config.toml
d_model = 128
init_std_router = 0.0147
norm_place = "pre"
norm_eps = 1e-05
qk_norm = false
init_std_qkv = 0.0277
init_std_o = 0.0
optimizer = "adamw"
lr = 0.00266
beta1 = 0.95
warmup_steps = 233
seq_len = 512
doc_mask = true
steps = 3959
Below are experts of layer 5 (counted from 0) of a mixture-of-experts language model. Rows are named router (the router's row for the expert), gate (a neuron's input weights, with its number), up (a neuron's input weights, with its number) and show model dimensions 0-127. Each number is 128 + 24 x the weight over its row's rms, rounded and kept within 0 to 255. Numbers have three digits each.
Before each expert's rows: "comes after" lists some tokens at least twice as common just before its tokens as in all text. This comes from a sample of Wikipedia text that the model never trained on. Tokens count by the router's weight.

# expert 12
comes after: "| ", "|", ". ", "- ", "John ", "Preceded "
router:087122097186116166143148140135159145143076137155135141101076109154166148184105100141139141108106111170180140160084112145178142134137167152074115125114135140118121126141143122107136177158143073090087148108121144141140159107142130127114109116117123123125102134129112110113141127118134120108086151111153091101137110147123115142128092130126160153112116158131152114117139147126103112101147
gate18:100120114132108118129141109173102157111090125143116100112142166138085099117106128107135097089087131130153148184147089141095137151140144107084124182134154112101110134124128129129124109180170115149136160146127058146172131107125090119159127141138131158078139129133143100151162108164093089129106126145076157128123158162152104129117132147131131120125115113160151141130139139096135117131125
up18:096106149136123185130117144154129110147071144132141087108106111130072124128126144143080143124089112163153107174124096141121145121174164117115131129127129097157138095127117158080109132133152087135145098084117119139138123126143122119100110160156085113143140099174119133114148131156150113161107116128117103160141143135165142149136103120144181084153133123127152125123143125124137107193160
gate19:120067116144129099142110178168100107109124121122133157117157084110158132140163177148101169126110128164169170155130115118106139125125102130142130091146088131125155080148127144128124091161154124195160130121144094151125138145131116134143146130148155150144149158124101124138143075112115164105134128146085130116094139136131166175151150092122127127141100127125104115110140119161112147116095
up19:115135077141113107103064123132140135118124105099095126115112129137116157191127095125116143156117076175096167081119082161153109164119095152147158129135126137120147112136169157134144113111154106105115156099114150092124115126126102114110106086143155126107098140134147166124142118126083162128154101111167109120116159144140123147180123150101123126119132134127146117145145150141189148120125
gate20:111116152099100153160150165095137089130150162132127123106136118118099150103142158112113113162107124093109149132183170176125166087138129101132166085134077142144112124117126064109175127112110129114113155129132086169117156156126144132141118125111117155145076133145127090125121128120084153120155158146100119149144122145135166123146136129160080107119134158125132111135101142113162147095141
up20:114113159150076129123105109143109129095069146146123136113143182126128129148123149109122086106077091112121112129133098121109110122151102136126164169118126104116121135154158121119105123136133132176110116134122115134173154099167087146140156131164131150142096178073117123131122114166127146125151138112142132166141116136120122095137125149113160139155102093129139071099129147192173117146115
gate21:126139132148122088117102134116131157167122099097097131140122083108118148154106126161105131129130074150138145111088121123160113114177138110149118092124179116108144109148151159093098125179179105105127084141140124149106136140095103154101132093139138115083073169134132135138137152098109125137127121180144136114157104120151129130149162113097149133123110115084121123116151112164133094163164
up21:146137120116115128106121131098117117103146157144191151093108170139166101130162142077103112128151160176137151140133114131116125159101111115122099155143101163124143144122162115108128125119142140134150114081091147110114105143135140095125120147136102118166183118134147077100106097170142095126119165144125149133110120148103158166134138093179140156148109123171137089109149131094113155101105
gate22:160091140060101111142127109116126122108160145116124151138143084100127123106146131091127098166117147109114158107140175135100185104091127102142132128115163150138134154138135122134132095139153144103138138154160096103152125108107168044102110137123106114076127132139141172137137123100127173133110120157129127098102111127085127086170110117142107133141117074141122130125123114122135120108143
up22:092137132136114138101162163142120109109157120124169149070121119093110105139158169135177127105121119170144141113126144181121110110131124126144135153088126131137150131129143128120110150156170110118099110122126127146114066164123131139147114136094110151136162154139143102148161138172120110126111171060136137099106111114125129120109156068168125109153096134139116129136138099142061123123144
gate23:097142181146090123102127096111093133107120155078104105159136107133131125162138132122170086162135136159136138129141120096134115120150128103096154143190112148139116147129079125133100115140128138126078114110147119165108119118107137134178115119153153126137083131113132145105137160130105170130146134153093124139134164083059155158142105101102137158118144144109107128114125111175143136144091
up23:132123099117156141106114170118152122172163100110131144104139092121162102151135076155116139121145104120084108091123120159103152114164129083144107155146132111129174147103159151110132109129142149100105123158147136085148076128125107125152131189102109160146095106125105104153146142126085152117132144112143113126141137132136152121135123148105105136120077146124152151114103138162204138135100
gate24:109142136128111119124115151106113127133099135092126114141163131074163127156096117091104107127135148140151169193091156096122117143152131113153080141155128139148141158099149136121150111092151137146092101110112106143138140121150154081136108133169171140171110102163136142158093126102091134144182115144139109126109143152090163125126097131179129141149149142138097137132156124147139114078107
up24:107134132175111144145147137133165110133135111156140128113067103146138118101115136148109139075093114139141097138122085109110072140173114209110114153122100132120141101167133131118136103168122131129144136174144129130145100134176093164148120108092087132149128126166175127077091105155138103131108147112147157144167139130092128151116131151121111120144126140117108129131096129141114148145147
gate25:103106163154113118080119156142121105134154138089103121124158097096142120098127152102126162135143115140162133171159146100110112144130104118117110133138107146134150124109112141114151091156167117130103085150153110112165097129115103145155179132131111080136129165128177128134159124106089125130150089110121120121104117133079127116157109192126107132111142096124094190107129158161110152150146
up25:093131127134143098110152139092103149157134079142136129126191124142082121110141120129130129150165064132079142101110144121156124135105157087165146112147127121123136149122096175083149104119117158118094102118142151124154123111092125120108140125130180150130161154106136124147113191156104131117116072145137121109143111119097141147154142126130162138146096124146152147089163121135120154120091
gate26:137092134143136135140128123105134192148148138132104130187164164134143102144112136120104114113130123119156129107118128127054138157126140111111126101136113102086112174149115104106151141137158166163144109147124130109094162109146129136082147131106105104091126153137135105094125100110106115090118104169163147103139131106110145164163162128126115121074104117126143165172139147128118109166086
up26:145153115106166105104141125160143073144127121112136160106103146113095133068107092088134124129161119144074109124127145118126123086123120105160125185148147140140146131101172172124151104101086122123112148121154130118153085142102134115175128103104113133168154106129112119126138147150151141137155154139124111113119146156155163102112076119115155098137170151163143104088139132109111153103119
gate27:154124170154131143189102134114113147128092138103134115135163117124112103120134130107153087130099102116127105113133159103124095117152122162140146119148139101155117168128106142118113118140140126129106116140133085148138113106146133105130067146131141126124162135159089057152136100095116121118153157105126129120112091180113125141115133145138140129156130131133085154093124187124163212152129
up27:102099096115111130146147120129145130121043131134153143135115125136153167158093111135094131102151125112137095096119110115124093135139125131110134151124149130141127105146145094106129159146168124113143145088135105140111151139161140078123104127132142195097116121141116128159151133096124091096103152154113140134108129172086113163116099140162116161210113153106120108116100149142144135144160
gate28:122133147119158117154110131106133113124145144066107113096098144131144120140084148131120120143095092112133115136162125125121091110159143115124152114178104111149126120120091087127174139106170182128117142146113107181106135119148110161164104123086140134171098117136135077153100168124078133131145140134136127113136154155154122181117134179118099143111148110162112180124106127144147107139132
up28:135088120074149120119109144072140136126101107134132151137133161119141074138143143163174122086056141125111156146156156152116138128142116115147095138126144110169114167138119102126167153142128099152116109132121125068088100131146129136109170165104093126156112116128168132103149122147103110128082126085159103159122140136141146120129132080112128122136164140165106156131095137125122130128129
gate29:126161153130122103174101114111057142139155144113131089123139152095121124119092121108158113162133136142113125157120187157110114125109136112153143097183180184122145161081125143135142150117123107101116130116126120097113183136096140121148138116131108106114147110179145126123106109101049126138157106173121164089108098139130138117117123133133118102127138118125128136123129122102121158103130
up29:159146135084121081123080106079139163114193175145137140151128118120103159102123122107119138148127148146100127110137135127153160075109108098166180123155155131141113121119150130133098097107121117120144090140148078126146137127118164124142155119152199100137123114148166114131131135099150123111140124115138156144082098118143110135165124117135120133158119099161070144131108143138139099125130

# expert 17
comes after: "| ", "–", "'", "0", ",", "+"
router:113093092155145146082131084136131110110133139136169143093078125162152141146140136142162141097085121133101131151108114112150125151159147143117164150107122158097133119122161173131097149111104090175143128112106161095096103155127161131120113143138113131156100107140135133072104132108171152138101126127128138158161164118164134144084143140147151087141104152110139088110146122100116103099108
gate16:102136149147145132127186146112135122109131146143129101136105137141142130126107119105146122119139087090124134123136164141086151099112120118094137111162140121145132145123094148157137106149100145089088141153119081147143132134099121084163123166145135095097107149151086107197123101102128112144171104136104091129081106146073168128100144126123087138174154137145122174126144146132155155124132
up16:118155120099125140141155131099112168132164192130111117099148138126128146125110114152132162144139136106149152152134118135084124152104116113101165119110084136105109097123113149105145093068136142150199134086128121126132153113145132120106118169124129089102133117171115130127089147152142106151138100157054152103101120126137106098108132124167127117141122133113167107184144127130167134134118
gate17:134122132109182150117132156128091096131136129126098114152116139130096142102104166135131131134136151131122147090125120134113177132153108145107131103093124128109114117134107152122172141144160078140116137169142150133164141096144051100179118152097094083086154146157123134155110147131100131125126129141108153151132124150094118119157130138105120065093159144144135119156137187142168122139143
up17:126084117145133103121126119094110117145141162091117165119136111098139126123137073103127165126154127157140113080126159115094131143077147146154116142130163127114157110100077093112164106092156129103132151098116145088146142112128102150132161146100171145099138131084164135124141142099128137131185110157160106131154129112117148135106090136123130149124125147067151110127156138143163135116173
gate18:147114138141125109135146112163131125160104138114124121127116167087171137080113116094129151127117119139152138129129109171098109124114136167144170099136090124129131162109131112128123116157130167141072090111134112173133120115168144104138090151115147129124172119105122124098123149134134110127150136159182119095182127138074144182123089111165096081121110114148141107164148108145117119169130
up18:101104141136112122108118140154137114099163136141123154117133117132145145126111115103155158186145149105137083131091146115090121139126141142145161135120148148150100116181138095095113117150131112185127107132144110168149120108103134136141089162075172125150131099131117139113109161125210105138138143122120096154179097135089131148106108128146124108114108137139072092129141169143125102121142
gate19:121138175119109126181112135128156132133138130116069075173179134116103143103105141150115111180129154128109125138137134106131118082125130114132109137069147114138122138090054109137135151116154180130138131131111113157098160147166099114133140171137109121072115128115128129104119127150119120107118132150130115137124088140141098095113134150115124115119157075137096132124090128149129101168150
up19:144106199118137139127136163109117118141106135132098131144078119132151078134094085149133133119128084148104143146136142087097125152156121120162084136156140119096144111127106128103174095200143166105193138149106127150145110114183138137123108111144119085070120122131153104109121145112122127119101130121136132123112111092145142116116138096145131110114151102141077118136126121156118133143120
gate20:119099157148154122153133131143117167126121093156090179174149091115131170102123145089136095161128145137122124127152175106117106129171101120143112114137129088101131096130069106175123099125142153144123149119133121132119145141157144184115162157099158139147084161110113121112092125141119142118116132104121149128114098146117171134116102130130099144107150102126102107139105079159083089120136
up20:143178143090120156111109129148120085110147119118139097148122123110125111140168075116108133100139124091086136135105109128135128142150132119146123139094113123149117140118131121144130149192120097110101155100126151118085102125135132092155113147174091125120112136159113149154123118115136141113077140184106158125199129137121135129109133135145125069164181163101121120112157175135118135104151
gate21:097138111146124104139135132176102125100129149125127135125159127163161112108140128132109074118123089154139149092106149144119111118126116141112106119141155096098136121167155135146167110144125163135096158095130084162168135121113145147122159103092166148107122129098103096152121097112137110104147115158118150112202095110112064133122131087134169160112113116138165143122099136138129117179118
up21:150105134143100114141090132125132107134108105119129097105141160111106126144083146123085113134090106127076155113167157165111117132112150115090116155146092138124118171123108098137136132102116121128123128183172111102155106157127150088162131115145150053142130176122128100088158127118123145129133137147183113124145149112145168128134107144152112105157119137087086138087154146121152151130112
gate22:168115101065142103118149128122130103107140133123136121134142120132145132089134113084142134171133109133100123120144115120137156152114144078171098115133127122123113112131086121111153107163181149099147104110149114134171139133113150147117134204087099102115124175140137127154168088120122104125135149155125100137061120133169140174154102152133107150130155149127129110099105094147128112143114
up22:155129144129112134132056142134133152167084124149087123118125142129108074141078115124125118098078174137177164109105162155146099146138130143133129138101125132128111166137171169144158167138122097087164138132110168136107155134098098107104153115142128096097130151095148116107131130120143145144179107097148136136141125116138117116126172073127147110134125088131111108122140150116134113108122
gate23:138128145134138161140099137099137151125115059137103126137147148123123101154139120130123100135132109142128154137141107121083137123107109141176155096093107097142155132101107142131139095115135115119092167133112127122138114111149115107113197139162134092107113139137161102094104171104109145162113106153182133175171136153109117117157147145076111109146127137099110188094117155170142123142134
up23:114138173119144119141152162138131150150137129134099213138121128143101141117146099155126166115153117143151129164131165153114092111129174066124152121125081116111169096127124141149127104139124128111139097098100151133159077118121109138129105150104110145056140126137139118114143117146142116112120125129113080149157137175189134132136131120140088146096124141126114120149094101140105145136096
gate24:129143107126109109140093138137139116125107090136128123146155100095119122100125085136152105136142153149129134156124074153146116136103077153178111076128140141115085150139150111102157124149131081120156146171154094120104097107127116102130158122129143144132124129142144131157154137176105107117104166161142102107116121135053110088108099113156132133116173112107092113139118116124175137174125
up24:169108136145161111139093125123128180159114108127106133140125113165159148151121126085097096147102113105061119115146130114140142139129153121144157121143102134128111159080153132154126136102093101143109122151091169165113121110116138078141112139110096155145102163123139103084123125154144159139076088130169125122117109100108151133104168133100150125115158092136118098122138161091125124111086
gate25:187106158103143132130133140128065147138141094092089159198144114114135125124099100069124121137125144166147145119111130134106120086094102119124146102113117103137140148173139118137155090146134141125092119124147117153149148129101126146140141125107131139111139166162124099176129114125113078139186102091144151099137108158101149120113094100122100138119127104160096115139107130163119135126098
up25:141127110153144144117102177121133100108118107141120126134147172114099114121110110103140094125151153110158120107129107108114167094138116110129131155083115124102173146119150142075111110164104120128113164156154142127104100093151120130147097163186077113138116114174121111118151151101157113123102135082127140131094106130080088092106120136128124148157096167131138140139146107124083166108160
gate26:141119145121105120131129121126084114165134101112101116162122149085128136090064117114090145141147160133159111148153150146119144112125159100132132118140118103149133167150133153124113122125110163121159100137136099190111131105165090124124121144152121124076068142117127164152151119172109119122120132116092127088122124099118160119184080093120142136119152096160118118147112147135138148137189
up26:135154097151131111115142089097131127126105129081100117130093115127137129155147099146161118116115097143194122167129083117144135158149129137107089106137153149134099120129099097130074130155151140112181091104110097125120150112156143146114150157123174097102082128122115125102143148133111109110099140139168114097119141086119179155127116101123104160119118121052111147126123131122116099121129
gate27:152139130114124127171128144154118102096156150136136158144121103156135121114143119119132139120143165135101185150153109161139123142105120121145126112149146095150121105079118092117107138165141114115095167131132116140137172110114101120143126140133190139140081126105100157152167124090112085104106112124078141122144107149126095139118044114132127157119161124129105143140086114113189133114156
up27:117136164136128153126167129133106083158130176143155137110195115093154136131151151107184152153075193103128125133204111105103138108114143113090145120129118123139069161122126153107110169113106097144097139154145107147129144107117124143163114134118107129140137110152124124132135166139129111133117165151146126106086133093137109109142126093126097122134123093129150102129121106112132132108162

# expert 19
comes after: "\n\n", "\n", "=", "by", "- ", "Born"
router:164131096093138135140143157166133111155137091170114142139162126134124113112163137128127142084139140125176127116097157101109101132127122139156098140137152151112105124099118074117111091096122109166142167120156113150125180135097155164075124138154166145111146146139094138169118155118126158120110154068092112132112096152138106152130105126094126173108146093118151149133135163138124098131149
gate18:112165177115122151114169171103091120118130133128116110126130099092115147099117132075107141159119130147143114138126128096151136134145160104137129172104098112119157093103132092081137094175106163135125169126129153074116138139145074126140120117121106152142145175138129142090114140105144082151146121127114124157165126139120109147189133124141163086112111125141122142133144123178113117092135
up18:158153182112134133155173151097093118117140122136125104127121138115116121163115133119119112118113150111148072146127152119168167147126129161129119161094104157162113088097111107096132130157105139117164190091115120095066162130131100138129126105091093129150110160172128145084136144118147092176083146125126110156149111116153100142149138132133145130124122114148108147125127137158096092114135
gate19:150113125102138108101087126126178126143138141121125110148094134131132132077109146141151134160126146100143165093120159109126143109109129101123068111128121164117102164120130140108124149145134103146154180198157128103174176141138109112120142087123108126108130129078112100123117109107096152121144100099145145125122147158124116101176107168135140135136134156115101121070146118142163147108168
up19:124129089143179089130103158100099119102118128164120135124131155155138092154132105160103136125144147115121092133118150176134102112092087153146126139149129124142151141133101116141139205105110131102121133150110133129122096125153147097109125099114179073098138073126137127128105105174153120137112167122129122119078133112098146105099122141120139202155141110151137118124114152113126113139092
gate20:149136110134163137107118189094134088157121110128076097125125150130098154166123133142146141110136143099173129123115107116123161125152149172082145121160100129136155140117114125151101110132124161146087097113151053136140125168132120086113145140133140137122112143103142113078135141155117167129129115155120125096099126118085096110117143135121152137154141146106130175126117129105189076117109
up20:105152149113138137121144100149107140105133164128175154127140077112143090088130122103152123151158099141104113132142175123130127110110103122149107122107138079131156146162149156131152117121124123127165141164135164087101147118095127186133161122108111115178148114162098104165133104109156124115116120084141136123177133084117131176106123102145106112085109122122156125146126102138091159099159
gate21:159126112136108130115092117134117126149143157153134142161111184155120083126135151140123124118149109128078101078133129121160113164121128140156135138143132129144139079124122154146114181110132106127158111129150113087099126141101110084130088140182118121130144144123146179111117116093137131145134127160069134142124189131122157142151126134133193134132122152161119152162098116141175164138096
up21:159111142141108140111116164154102158154168145126118128142118199157112133137160168129170132102100129122097130075130105093157111151130120134153148115123136130120114107121123126186130151113132087121143143114142075112094147149119105131130110149178116137121122135115157159155105119096135139135099119172106105130132096131110121114102108169120161143112080158135120178142105132100191156159126
gate22:087084137097088138130143119144151163133137113121075124138106129135157111124114146136119154131170111140136131164124153106134140119147172122107126103147145136155129140186172156107089143172126107156199103137153158130182125092103130127115137111166124103098115177093130130154123135105149140129102096090153121145112118117136090159079118156127149152129149093124101117157146118139105115127114
up22:097109118112075132110110153126161192147136141133089137132103161097162083140114152158124153160140082128125074134118141136156134121128151143144142134134132159135111175140191167116101145180108119148172131106132138144089153099090108126115128077159127112156118153125134126130086133111152136119106102103150103099119185111116128147143176133125159129139147126120115134141130132140135126102115
gate23:151101099092155150149101107107141119142125117113125128194125119153108096135148116103116105146175152068156149129139149152156162090110114163141102138120141160141156150122126159116149109122109132117167167128144144122128138144123147115105122101107127092105107121128137095066156141116107130101091101105127139109111131150108058114109107144073145121174125125114120105130151115098164143166107
up23:176106129113150132142157164099141115098096146130105141158110097137126087142122075083121110147164120139128114119111113121113131128113143155127145159110135092133165152137125197123179170103096140137125113123122135120122121095162125069117128146144122115177131172178142129100158146126119143114182110115137161124125120108160117127123133119082089119175150115103107115085118132106129128108106
gate24:137118107139112114105133148128135146114160123103156119141112121120108146104123124117122137096141138098113156102153077166152130153129159173143100113105125195112099141109121098100111120145186109121128100137151130083115159127129125099112109136171139115101152116122138152141102144128091141120104099105114124139094120116117146119139140137145107182183106154152117205123186122157127137154177
up24:144152083108148110136122117136154143119155067125135139110112155136160109135080121155149121127093151135122149118124168147159139121056132089142110159131146124132139137133134143143174122098107148073064167147131081133172133129097168115150132130110115127124114116152143106131162132086157096140122110108105089102121141163127133149126097122165128169092156107129156161117116145116135104125130
gate25:120157151142108163146160146089110143097095198158137141155111114181087144167146096115149093138111157127147123136145122094157078137109129103102094105141114145155121127121125183138138132117123125092113089126127119134112118095148117111151127165155091117114131118156148120086089097138135100130133178139151108168122141124129103128155136087157101124132124178123134117144138083126135107134164
up25:125118133087126130146120118123076134122146120080074120153127114103152120060117129145160109136108129134131128136136121157119118122197118114134096100137132108129083148121126115137145098117114145090129151163168129128076160125146132130145127135106142100109145123134126114144201090104123103129144092161120113130160092144131132126176142143129127184136134175127112100122096148183161104117117
gate26:146092142122109106139162140139138159140113123103101095189134118097095125140103151108109134134105124161160121118142120159111112152090160141075132113191099102119125157110125120112120102153120138130120128151155090109127136182114115103164126151140150126138182159105149154100115115142121138138161086180154115122127142141108137093191141096105118145156108119120130152143135134099138170140088
up26:170101141152107146122121099132159092079123161154147143144142127130143119113117128124109129132131173096142096136149114116121123114102130142136101161099147153151126217135169153140165169135132132113122117110126100140118129125172160083125132195130097092124125096118131099103109171107120119098092132144154084130119090147119126099108119110147119084122136145146123114092098110087103123132109
gate27:156121203133130161147151124141117125112079124101086136181120131126142098136109105104145110144098172123148115138146098136119105116134123102130102137143117094133102100111134130099160086142101122146115126185172089125152133127118095123144145122145125086146123137142145111129125114149156128108168149157130106170130081153129101097182128147088127116121092063111116164140136159132115134116117
up27:100104065151138144136162120170111135119147122150170136126101168136144093133125154136118124137138112123115136097131163140120151174090085110168097110124123138113098115169136102146100130135076146165152114126098107143140134175080140124122075147138126129140191148128101145173131130109137098113140137088088104115156134127108131127095116164134094156125133120103149124093120119136100154095145
gate28:103179135158182133125091120101162140098167170118131129121125090104148111070135135089099126149086117139172143133133133086145082139168132130169099094122120138094153139126124127097138155137110122144076143143116140080137120127119146129138114124123118153110144150108134088137102155115119142153111161092122107138167109142139151171176160123130124139116137095125112127095141141146121130188117
up28:122135121139152093118119094147160145120100180121150146099158097102147131088136112144120122130100132184120155163121119126167089173160134093143117111147105162120113123116149096118131173152121119120081087112114116122136109143136149136123112127149156108113149082117144112164084161167110124137145117140138123113167103140094151131188106105092172180138171115121146116151104133130133149109120
gate29:175137137140145117192123105155118152139124109126086134146120103115124107106114147157145102127086139150139148153165147110075116157129100124110125070114078093100087142103125098105131125151105122135157105166121105176122145113108109140131125147140139110107114161129156100081111131123120125121129109147129155145119158141137110106167112097090127135125177109124099112115111134167121166126199
up29:154153140160171091130151174148147178151131104119094153097113083153150101143130120159139116115117116166151125163120127144132116121159110095141156100093084109130111162115089117110138143161097118120123048129103127143100107128115124110127125131108172146136078136164171135128130114135137127147142102109169135129127127128132146096139139110088111161122151104134088143106132147146136145066139

# expert 7
comes after: ".", "|", "\n", ")", "==", "==="
router:112108154131155125135116159171096095118165093109091155132183134129117169113123129128081138157122164157133141088099148112149148100150127139100095162095110155090136129090177132134145159121118117155105154153135139137108152114151135117126096148080109140116093110151113157117144146139156153107168113176157183116130089110118101138139139133094140120133087123126100112162104131126106135159127
gate0:174133164090147145145143071131147108159156127123102146120162151114120128115120114128114118118116131143141130147129120166117148099120076173149136125136136112145122132127136114148105158140103106121146118140103210107072142164134125131128137139148114095105112121107136132094098123125096135115120122130148150160157138129203113145116172126115129155156090116143070094151120182091158117127118
up0:101122100129106094131138159131100131080095129122149105137112140116132122138146139118154129161151114093118103096115187107118130135113132131107114163156129149117132152131122100111147114143151123115112134119155077144148152084099144145133139128109132130155133162121117108158170098107140159152124104110106095093107128159059131064151059165158109125139158143125148152128141114196130130113144
gate1:163129151146132093160093151136118125125111128134090129170127154091105113117151141110116125151102132102151081125093125116136115110128116167129130169105120106128087136127116062113166166111144121097131110121155146135145171096163167168082102175120110132114140149152136138098128117131151176136157143122145102126152104114065090094142120156115124142108133150129086142136095150155141101120146
up1:091117085117127132111162122128107125123129121131180116089138082110176125128122074165159105100174133176116203124161132111132138157148126101130118078163147130136140132135120140122102091132132166146095153130115094125136100169110127102157129134151149121123133118110123120150116120103108096120116107115106131117094143156151178170111164111149128163141105117109152123123125114081137165153140
gate2:110168104116107109156153135118119104148133165142125138141089092144135119096140097160144098098137102111111124114120097087132099169102140078116138155102114130153115088168116125130145101135129169160117136105132155117169070190136090179130139129146161183110123162104170100116115129142120126121112143116101130157131137143115103184142125142134157146170130167127138130137141155121124108122125
up2:142167155130091140092131103110180152182089150123147111161116124104125102119126132170138133111146100072150138149133120113153102134128090120126138108172142078145078150151108108092108109116149137124157093103161137106121126115115116105125169117171145124124136148108153093105134145099101127124120131111103123147139152165145100074121121137123113145103148141133146162177131146103177110089125
gate3:153131154159144133126110127092118132128126145152126139144107125120130101156145113106144125136128141144137115162113118093144115115099173130156152139115143066168118091142105104143137142112109113168160132094070181092147142149129132181125141121128160123145128119117135116091072133125107148168125171097131094201135125139154113131117094116122194130117143119126135109136127151104096085091140
up3:150116103115120103094107134112148170146113172144163097080107101124145110105149158181154132098175119132110119150127097135089117162118092096142146100146156147134134125146077105102116090136102135119133105113139118116125060076118166144085167122156159127114137128125134109191128161118117104123101115121095112128133148136115122153105168123140138148116140131141154145103149104134168116116143
gate4:215140132086141132167178129118134124145143107126132108166140112090123114108090112087125118129129135110153116138185135130147112129122121139151117073125108118161122122127141089157142103171111174136116129155124058166108169154111122116131097123146122115132133187133110132133118122120090081177110122135141113082131154118123170112141151110141130143135124105137112153155102132125118132118117
up4:117083167151103160126130134121115142128110137117119110169124110158087133160110091125162130158146130112151105125123192145115170122129144118089108127163113193136124121114115182106125139132128071135114117144158136119111149082140160153161132084115122113115156150165194106135127162088153115115139121111139156126100122120053100120112145108119140109101125120136129145145140147129135112123142
gate5:186083090148152058121173151094096145156124154127110132147099098125127140109121105108135137163138128133131107077139074129138109089104153142140142139123121105146137116131122154112134143128150144125117143140093137148140128141113089181156107131117110176173131117118126126194111131175164090143105137121132093154120106106098161124111102138137145135139131148127121117124142117147064130129140
up5:159138160193104095150091127131128087143118159145146127106120112128155119145149119163131170100117126178106154104125099125137116126100127117131141131138136122124098156125124149142099139084125146111097098112149104118132104164121121085082110111157162135137153127173157101178100137140138108127110113107123177086076144136162118130091094076144149159154130148130151111135152118128102089117135
gate6:180118123118094129159171098133132175141122115130163119142127122153142111135130104116123133146139133165102150139073106132173148164056092143135118144127123130127126145114127119150138116118172133119082126131132094123116124104147124105114102129114131113123134140151131116090123121131141104176123111121138154098128127142148138141060056135146119148059177128109123115175143138074133133134153
up6:117094149150126118134125137109120105165119138154134135063093131135137116131218165207135125143123129103137114133131157086150113118147130118155141108120160150118121139130094144103139133096117130084137114111118153094138162118122141173115157122132136152124137128164118141154126111113143159061110133139123106163081143115080117121127114127106138118172099148107171140139130108155131109113096
gate7:164133135105148164167130106102122121130169118126122096131133117099144111152102094109115117122126143161134115151152113175148110108113135174147132085104126067188127144155122100144122142132116171127132139124089125152082158159112093106122120121145121092137128140133128140113088121102083076182107111144141114194138125122135175131130159082129128143144112113158092116108101135116142111138124
up7:100117117143144138110089112169133118114118137127117186124140178162109150097136119149096151096094133158157167131100126078122151167171119109123107148140090123073133121112131117120122084122130100133132120154160145106192089122144135139137129137097121148068123143113142148139176112117160140088162136166126183101149133100107086142142116127115135116112132133102138119156135134115112141140107
gate8:085102137122144133155121132151111094152163096111091143122152144168116153167126127103102143171116170139166171105129126109148127119150155098112116106093121158112159133106163144127148147144120135101087143151134093149132127100142130135150112131111108160115096125141098159152108111168140157096151124152153151054105118105095132183140123119090124148122100118123117109129128092157111128181158
up8:111102129106147124171128133120097113121171098106096139140159161158118148164117125110106126156122150169161141091129153140126143092134138124128127097115145135130162143106152163142155169132134151114094156152094096146118166122144128119118092119090111146109100117140115163135114101159139131112155118134154174072102097129079146177139115082112114139160107117131115092129100081178134120151155
gate9:107114008129108083131115117121114144103124135132176136108132149133131135171101117145135115138118133116064143126128094119050107140136085114145131138167132133110148154123109116106129141146108158127117142143189120132131080128116141121149137127123162149171143105155149138116150121110108079110116149122140142089149128123143157161116145130145140106132135147109126154110121111118162148132137
up9:124111168134135140133103156137144103152155144139085176176134132144113142096128173106106141130102139119173117127093135125151174129137152150093135171141108132113103151119119137134137180136116107102125111142135172127134110087182161170140124138109116094119120104102133151093136119105150191097147110156151129137148117105112076121147151148105116138086139098105116122154121185121140105150123
gate10:176153132150131136172100130158134107132135144111127072120146090075134125103184119108120124113161115139154121087127163121110114098119102129146118128184126113141119158136103122151132092108103129124144093123131092109102137214101116087132120101162149115128145138083139115124135122134104154150123123120083135147111147158146113115124098092160125133190132149122157140161124122151142113116157
up10:132115120151090108120118135072123138105104162163164114112091122150166124179143131116151125143123103128082093140141079157107127170113171117128177117106164076157135140175090123111122161139145139119123121114119131148162094086118169131135128166133141130150130112155139108124112136135139091126106160093114088125155145100133190132125136140142139096103131137143130141101169113119115114104097
gate11:051119085085115136115198136128131126140136156148160146084121159163147141132158185152138109124155119158099131138109149123116130160119130099171153143151122172118138110140106129134111089134140118117164126107129144132120140134097148124145121108157169189097143098139113160135116113116123114110130087130107143148111153106182123157121100087135114100122118146129152102151139125120150094095137
up11:124119114118187164155142155135102110107159125180166147100139133128139122156146160163134137134114148142072097125130143117079157182168169105101105130126122127145155131130137122162121156125123162118100139129094107125113153120118163171104088136109112129130115099196088139140123101123132095148115120135139104129123127119158165133085153089140131119072123150122142096113121105142129103129158